From a checkpoint of a small mixture-of-experts model trained on Wikipedia.
Experts: 8 experts in each of 9 layers, 1 pick a token, a sigmoid router.
Training: a variant of SOAP for the experts, 407M tokens, 3103 steps.
Below are experts of layer 5 (counted from 0) of a mixture-of-experts language model. Rows are named router (the router's row for the expert), gate (a neuron's input weights, with its number), up (a neuron's input weights, with its number), down (a neuron's output weights, with its number) and show model dimensions 384-511. Each number is 128 + 32 x the weight over its row's rms, rounded and kept within 0 to 255.
Before each expert's rows: "mostly gets" lists some tokens that are sent to it at least half of the time; "comes before" lists some tokens at least twice as common just after its tokens as in all text. This comes from a sample of Wikipedia text that the model never trained on. Tokens count by the router's weight.

# expert 0
mostly gets: " with", " by", " to", " as", " on", " over"
comes before: " the", " The", " a", " He", " In", " It"
router [163 104 154 114 134  73 105 124 106 173 123  74 107 178 109 139  75  97 108 172 101  75 164 150 173  74  90  98  68 160 141 150 124 169 175 204 117 122 107 169 145  96 169  92  79  92 102  85 127 148 118 103 144 116 125 132 113 108 115 124 158 138 161 103 178 127 118 179 113 139 141 149 126 124 137  98 112  81 188 111 105 141 137 132  93 122 163  81 103 156 147 116  84 114  71 121  69 141 101 131 101  63 167 104 152 120 152 113  91  94  99  74 173 152 101 120  77 205  98 202 184 142 212 148  95 105 109  70]
gate0 [115 101  84 189 175 119 128 167  72 144 101 103  76 150 126 182 146 162 127 133  79 129 150 139 125  99 110 190  51 144 154  91 180 121 139 137 117 109  54 111 143  86 159  80 102 148 141  80 150 168 133 136 176 162 104 103 165 145 113 149 123 114 149 190  57 162  96  74 127 148  77 117 123 117 138 121 107  94 105 129 120 180  99 109 133 107 137 114 122  95 141 159 117  98  91 132 176  80 123  90 101  96 187 136 127 112 135 132 119 137 117 125 170 106 133 135  70 140 105 183 169  68  99  89 143 164  52 155]
up0 [ 92 135 120 188 116 125  88 175 158  79 183  83  93  76  96  70 146 105  94  75 151 127 192  39 137 100 148 174 113 144  89 148 164 147 135 187 163 159  53 163 127 100 144  72 113  92 100  90 143 182 137 166 140 133  94 151 204  93 165 111 103 120 120 184 198 123 181 153 183 142 119 140 109  98 117 114 100  85 129 153 127 156  98 117  81 145 134 125 127  94  84 154 161 144 145 121 111 100 186 108 146 113 115 153 136 135 147 136 128 131  98 163 173 115  92 161 126 113 116 147 125 112 150 139 116 133  80 113]
down0 [107 109 109 158 124 152 144 160  89 152 168 160  91  94 138 178 103 136 132 132 134 129  88 166 147 161  94 177  65 151 129 110 153  52 116  87 177 105 161  82  84  66  79  89 129  89  89 155 109 136  96 103 145 154 134 168  95  96 143 149 106 116 137 184  88  87  85 119 178 108  81 129 129 127 136 168 187  74  75  94 133 102  87 161 110  69 113 117 100 138  54 106  52 125 129 134 119 163 201 132  71 151 117 142 151 107 121 126  89  73 122  93 152  95 120 118 180  98  74 125 158  71 119 136 168  89 186 179]
gate1 [144 183 109 179 128 136 109  95 111 111 115 120 137 171 134 127 173 119 115 201 138  54 139 159 179 130 141 104 108 132 130 112 144 130 130 157 149 151 103 130 121 135 115  75 151 106  64 206  58  78 116  59 138 145 126 151 118  83  94 182 125 153 128 122 103 166 130  63 104  91 115 131 113 119 133 165 129 138 102 119  65 201 144 192 133 142 127  65 169 116 165 160 125 136 130 139 139 107 113 117  94 192 153 152 154 111 108  96 176 122 149 120 115 114  67 149  94 127 139 113 144  90 146 106 101 119  55 136]
up1 [138 169 139 138 170 137 151  88 144 131 155 112 163 185 194 124 169 165  73 100 151 108 171 130 168 115 145 110 130 191 105 114 173  76 125 109 111 192 154 141  76 122 157 179 117 107 107 101 148 103 177  87  82  98 139 159  32 112 159 110 120  83 115 149 113 169 148  96 109 135 115 140 157 142 147  96 149 165 107 177 119 135 176 130 214  89  44  97 159 105  97 179 169 140  99 102 105 111 106 183 106 102 159  77 152 143 121 154 116  87 121  99 124 105 142 171 114 100 169 207 135 142 132 176 147 162  70 152]
down1 [ 83  92  89  99 121  87  73 149  95 123 154 120 132  99 129 128 120  92 149 153 145  99 137 141 158 122 109 108 136 154 145  85 140 140 142 105 138 159 127 121 149 139 160  60 135 139 101 142  59  79 120 122 158  80  78 168 152 125 137 161  82 157 130  80 164 175 157  94  90 125 161 152  80 120 111 118  91 133 118 131  83 141 146  97  70 167 137 149  91 138 178 109 105 128 130 142 134 109 120 119 127 115 118 164  93  92 121 149 107 177 158 131 145 154  72 123  64 123 162 103 144 120  80 145 152 109  95  61]
gate2 [108 128 149 126  69 147 124 117  98 141  77 136 111 178 157 101 136 124 146 121 118  95 147 155 103  76 219 148 134  74 157 119 183 116 121 157 118 125 174 117 189 128 125 142 173 102 142 145 113 156 147  97 159 107 207 140 127 139 108 133 174  92 183  74  71 148  52 122 151 121 178 180 136 149 121 131  66  61 145  70 122 111 150 155  87 125 115 114  76 134 166 142 153  89 182 118 148 117 140 150 129 112 129 108  76 139  82  94 167 150 144 117 147 104 170 100  97  76  93  95 164 132  85  75  97 141  85 132]
up2 [105 118 125  99 174 170 121 136 111 115 120 108 152  94 183 116 148 150 155 142  93 186  76 111 180 137 155 122 213 140  15 104  75 187 138 111 156 159 132 140 110 118 103 113 109 146 110 143 147 140 107 117 132 128 112 118 157  97 141 103 148 172 105 110 164 116 147 138  99 112 125  58 162  79 147 131 111 142 178 132 135 118 134 104 188 192 205  99 136 119 128  78  92 167 139 120 122 116  79 151 123 142 128 120 140 140 111 133 126  90 141 141 144 120 177 106 108 168 170 101 164 157  93 138  98 146 200  75]
down2 [195  90 111  68 111 182 116 163 118 154 105 146 146 123  48 129 160 181 183 138 111 123  96 134 132 169 146 142 162 117 129  86 101 102 198 132  86 141 123 209 126 114  95 158  67 125 128 102 112 117 104 170  54 128 174 155 162 113 180 173  45  73 149 131 101 109 118 150 130 170 119 164 142 119 189 140  90 129 167 100 172  94 109 132  77 118 167 135 168 129  97 176 100 142 115 126 193 105 143 139 166 162 180 128 142 119 119 199 121 104 114 150 161 120 111 200 105 135 121 125 170 118 110 123 125 151  96 199]
gate3 [128  56 118 113 181 130 127 132  88 176 139 148 142 151 118 164 118 154 123  56 124 214  79 122 184 130 139 117 131  93 177 124 141 100  89 147 173 121 101 145  79  80 130 138 171 155 136 166 117 168 111 111 153 114 149 110 194  99 119 106 143 111 140 129 152 133 156 105 117 118 117 105 140 144 121 156  92 129 128 190 183 169 157 148 113 108 100 141 164 103 148  87 110 151 111 103  50 111 100 102 161 125 164 148 126 177 123 131 122 171 104  84 185 115 102 134 112 158 125 145 138 118  30 176 165  94 131 141]
up3 [ 96 114 141 157 105  98 127  97 149 117  46  88 106 150 140 165 126 125 112  88  88 179 140 123  75 106 176  88 151 102 121 129 101 140 158 119 100 115 187 103 133 152 126 139 161 178  74  65 182 162  89 143 118  60 120  99  67 132 120 140  76 116 159 176  82 125 127  91 136 124 178  91 162 118 178 144  74 178  62 151  95 131 149  96 102 135 132 162 157 183  99 164 173 116 150 100 128  82  79 164 199 201 118 132 105 128 108 170  86 149 126 193 146 153 149 176 132 105 124 160 202 123 178 114  70 136 138  95]
down3 [ 96 153  83 114 158 114 134 131 127  79  97 169 159 180 106 134  82 146 218 100 151  87 186 115  93 140  57 123  74 128 131 102 161 152 154 164 144 184 108  96 204 112  93  75 196 152 125 154 103  84  96 145 161 129 136 133 137 151 132 119 117  96 108 135  74 117 150 124 123 122 124 133 135 136 102  85  95 112 136 166 136 114 122 123  91 156 139 111 189  94 122 155  31 107 153 189  93 163 120 146 135 104 131 142 111 136 110 141 139 124  67 163 136  97 124  71 127  87 181 161 149 122 121 115 162 134 119 161]
gate4 [145 157 107  81  88 150 110 131 109 151 154 119 113 108 114 106 100 120 145 106 116 146 140 120 115 101 105 160 117 136 100 140 136 156 144 121  77 147 156 142 128 126 157  83 120 127 164  97  90 120 147 128 122 161 153 107 128 130 156  59 191 117 142 138 189 121 137 167  74  33 119 113  79 130  78 232 100 125 105  41 144 155 139 142 147 196 102 114 152  30 105 138 106 109 146 128 125 152 110 147 100  87 143 133 111 132 140 136  96 167 156 127 105 142   8  75  95 104 117  87  81 141  90  81 115  66 130 104]
up4 [121 170  85 112 131  94  94 121 146 147 119 144 196 169 130 124 119 141 151 153 127 122 119 157 149 126 136  93  77 128 106  77 123 146 140 112  41 100 155  76 109 147  86 162 167 120 168 167 108 159 114  99  89 156 139 105 108 105  85 128 129 127 156 141 166 157 155 158  97 124 112 111 122 189  71 180 133 198 151 138 132 151 135 103 110 168  93 127  71 118 132 183 133  53 120 105 106 132 126 189  85 113 174 135 138 115 131 139 142  93 110 122 122 166 146 136  92  87 152 156 123 132 184 145 128 113 151  79]
down4 [187 142 121 107 158 106 106 140  80 143 110 143 102 101 176 116 146 101 140  84 167 112 130  85 146 183  88 171 117 105 115 130 130 146 161 154 134 142  61 115 103 121 182 134  83 130 170 138  80 103 164  72 137  87 133 146 170 122 173 106 102  59 170 168 127 162  93 123 125 172 135 181  95  67 168 125 200 127  75 155 208  87  78 111 127 157 132 115 104 112  82 152  87 156 117 179 110 178  77 154 222 148  98 130 123 105  97 160 110 182 180 126 126 149  74  89  59  26 127 195 153  92  81 169 135  84  81 128]
gate5 [132 163  97 152 133 146 105 192 176 120 105 165  84 199 116  63 139 118 137 135 141 158 110 130 129 117 141  79 128 127 132  93 107  76 159 141 166  37 125  71 160  95  79 127 173 101 158 196  58 130  83 133  55 176 159  95  65 144 136 126 112 124 119 101  74  92 105 123 127 115 134 137 145 201 152 159 172 101 186 145 131 109  91 133  42 129 184 144 187 132 117 158 124 150  95 120 116 183 185 121 178 103 153  64 131  83 154 108  98 128 139 159 119 164 100 152 134 108 100 129 168 164 162 110 115 171 111 133]
up5 [191  71 138 145 135 130 121 117 170 163  85 146 138  57 129 158 123 121 152 175 102 170 144 124 147 123 115 146  74 105 171  87 127  92 164  66 127 126 122 137 175  99  74 120 154 149 155 107 143 116 120 140 140 151 133 100 123 110 157 186 138 154 170 178  77 119 128 148 123 137 117  96 131  93 102 150 108 121 135 133 161 120  97 120 101 186 147 166  87  83 136 127 123 117 138 117  71 142 178 108 118 118 117 151 175 115 181 151 155 120 101 130 131 158 172 118 167  91 119 140 145 185  47 171  83 131 107 109]
down5 [ 87 101  85 169 136 122 150 140 101 113  96  61 186 127 132 143 183  99 123  67 143 138 104  94 118  95 161 153 120 118 134 114 131 152 147 101 130 129 186 115 106  65 126 130 108 118 166 123 119 147 151  62 161  74 169 118 207 142 131 205 117 146 193 148  99 126 133 113  68 118 197 139  98 146  73  87 138 136 114 136 160 156 102 177  98 169 130 179 136 136 118 104 100 142 115 117 115 127 156  76 105 144  85 187 122  90 132 132 172 103 123 124 113 166 133 146  85 105 124  46 134 112 109 100 114 111  93  85]
gate6 [163 103  96 118 139 116  76 140 141  97 147 183 155 138 125 121 119 164 127  46 135 124 154 123 148 158 112 126  63  89 181  76 127 115  75 137 160 114 136 133 107 117  53 147  89  93 134 147 150 145 123 141 155  89 113  92  67 114 106 142 134 123  83 145 158 212 195  86  68 129 147  89  96  92 113 183 138 176 125 116 115 140 123 160  98 131 152 152 122 144 107 120  69  99 159 156 156 170 171 142 134 104  55 119 112 124 154 186 138 132 133  95 150 112 107 177 155 148 159 157 132 133 102  48 159 139  98 121]
up6 [100  84 165  71 175 145 182 119 117 150 111 117 131 125 135 112 175 128 140 147 155 126 157 140 202 130 183  96 166 119 120 126 100 121  87 119 107 161 135  63 100 135  75 130 118 141 164 122 146 132 117  67  98 113 100 104 127 114 119 113 133 125 100 100 150 129 193 149 151 150 139 125 171 159  81 153 126 149 127 147  89 175 103 121 147  77 132 110 146 121 144 101 161 118 134 106 122 160 159 127 170 127 189 109 164 137 166 151 174 129 152  83 127 138 131 151 164 129 168 109 116  97 184 120 145 118 123 147]
down6 [140 164 149 166 147  95 147 148 167  81 157 115 168 156 125 163 169 124 106 141 143 127 130 130 150 109 194 173  85 114 111 137  85 163 150 142 140 123 123  88 157 105  71  82 109 143  94 124  81  87 138  95 141 146 145 205  81 144 112 167 108 141 144 136 141 148 114 113 114 149  95 172 164 156  52 140  94 180 106 154 119 122 116 136 142 166 138 162 112 120 106 151 105 134 132 150 143  97 138 153 128  99 113 146 189 168  93 104 136 167 142 139 164  91 218 133 146  97 158 163 124 116 168 159 109 114 166  75]
gate7 [ 69 133 147 108 160 134 153  96 112 147 106 104 185 102 113 142 134 138 114  94 108  66 174  86 158  96 127 133 165 115 104 123 138  97 105 135 146  98  80  72  63 185 128 133 183  99 139 165 122 115  81  59 168 153 174 133  78  85 157  95  98 123 166  77 156 150 118 123 140 154 144 191 164 183 113 102 114 110  69 116 136 149  93 169  84 113 123 121 147 120 146 159 109 134 129 126 180 151 165 165 118  87 141 125 135 137 154 142 120 101 137 165 126 137  89 125  91  88 130 100 138 138 100 150 155 159 105 126]
up7 [120 139  89 123 146 148 107 155 139 123 137  75 129 163 148 169  89 165 121  74  88 149 144 122  62 168  97 125 120 155 100 152 158 144 126 164  83  64 102 124 110 161 146 119 109 128  94 132  83 155  69  97 103 139  93  86 148 188 110 114 181 135 128 152 157 138 105 126 134  71  87 118 125 146 122 125 162  99 108 146  83 164  85 123 131  83 130 116 146  86  85 132 141 154 143 131  74  93 201 127  99  81 103  94 141 120 118 160 192  53  68 131  90 102 151  97 115 136 123 116  89 158 109 133  72  94 125 132]
down7 [ 91 141 175 135 196 175 121 133 116 122 146 137 158 141 166  98 144 105 155 145 190 135 103 111 142  96  99 118 159 128 127 155 188 148 177 138 114 122 114 193 100 114 105 119 124 107 125 103 149 167  63 132 191 147 145 153  57 134 142 131 132 153 167 130 201  72 142 142 149 179 113  98 201 149  99  93 132 151 107 125  96 125  90 152 143 103 114 103 131 108  97 126  78 132 164 117 131 160 131 108 198 158 125 113 146 159 157 155 100 179 110 131 127 124 115 193 125 192 105 154 135  63 107 125 161 188 127 137]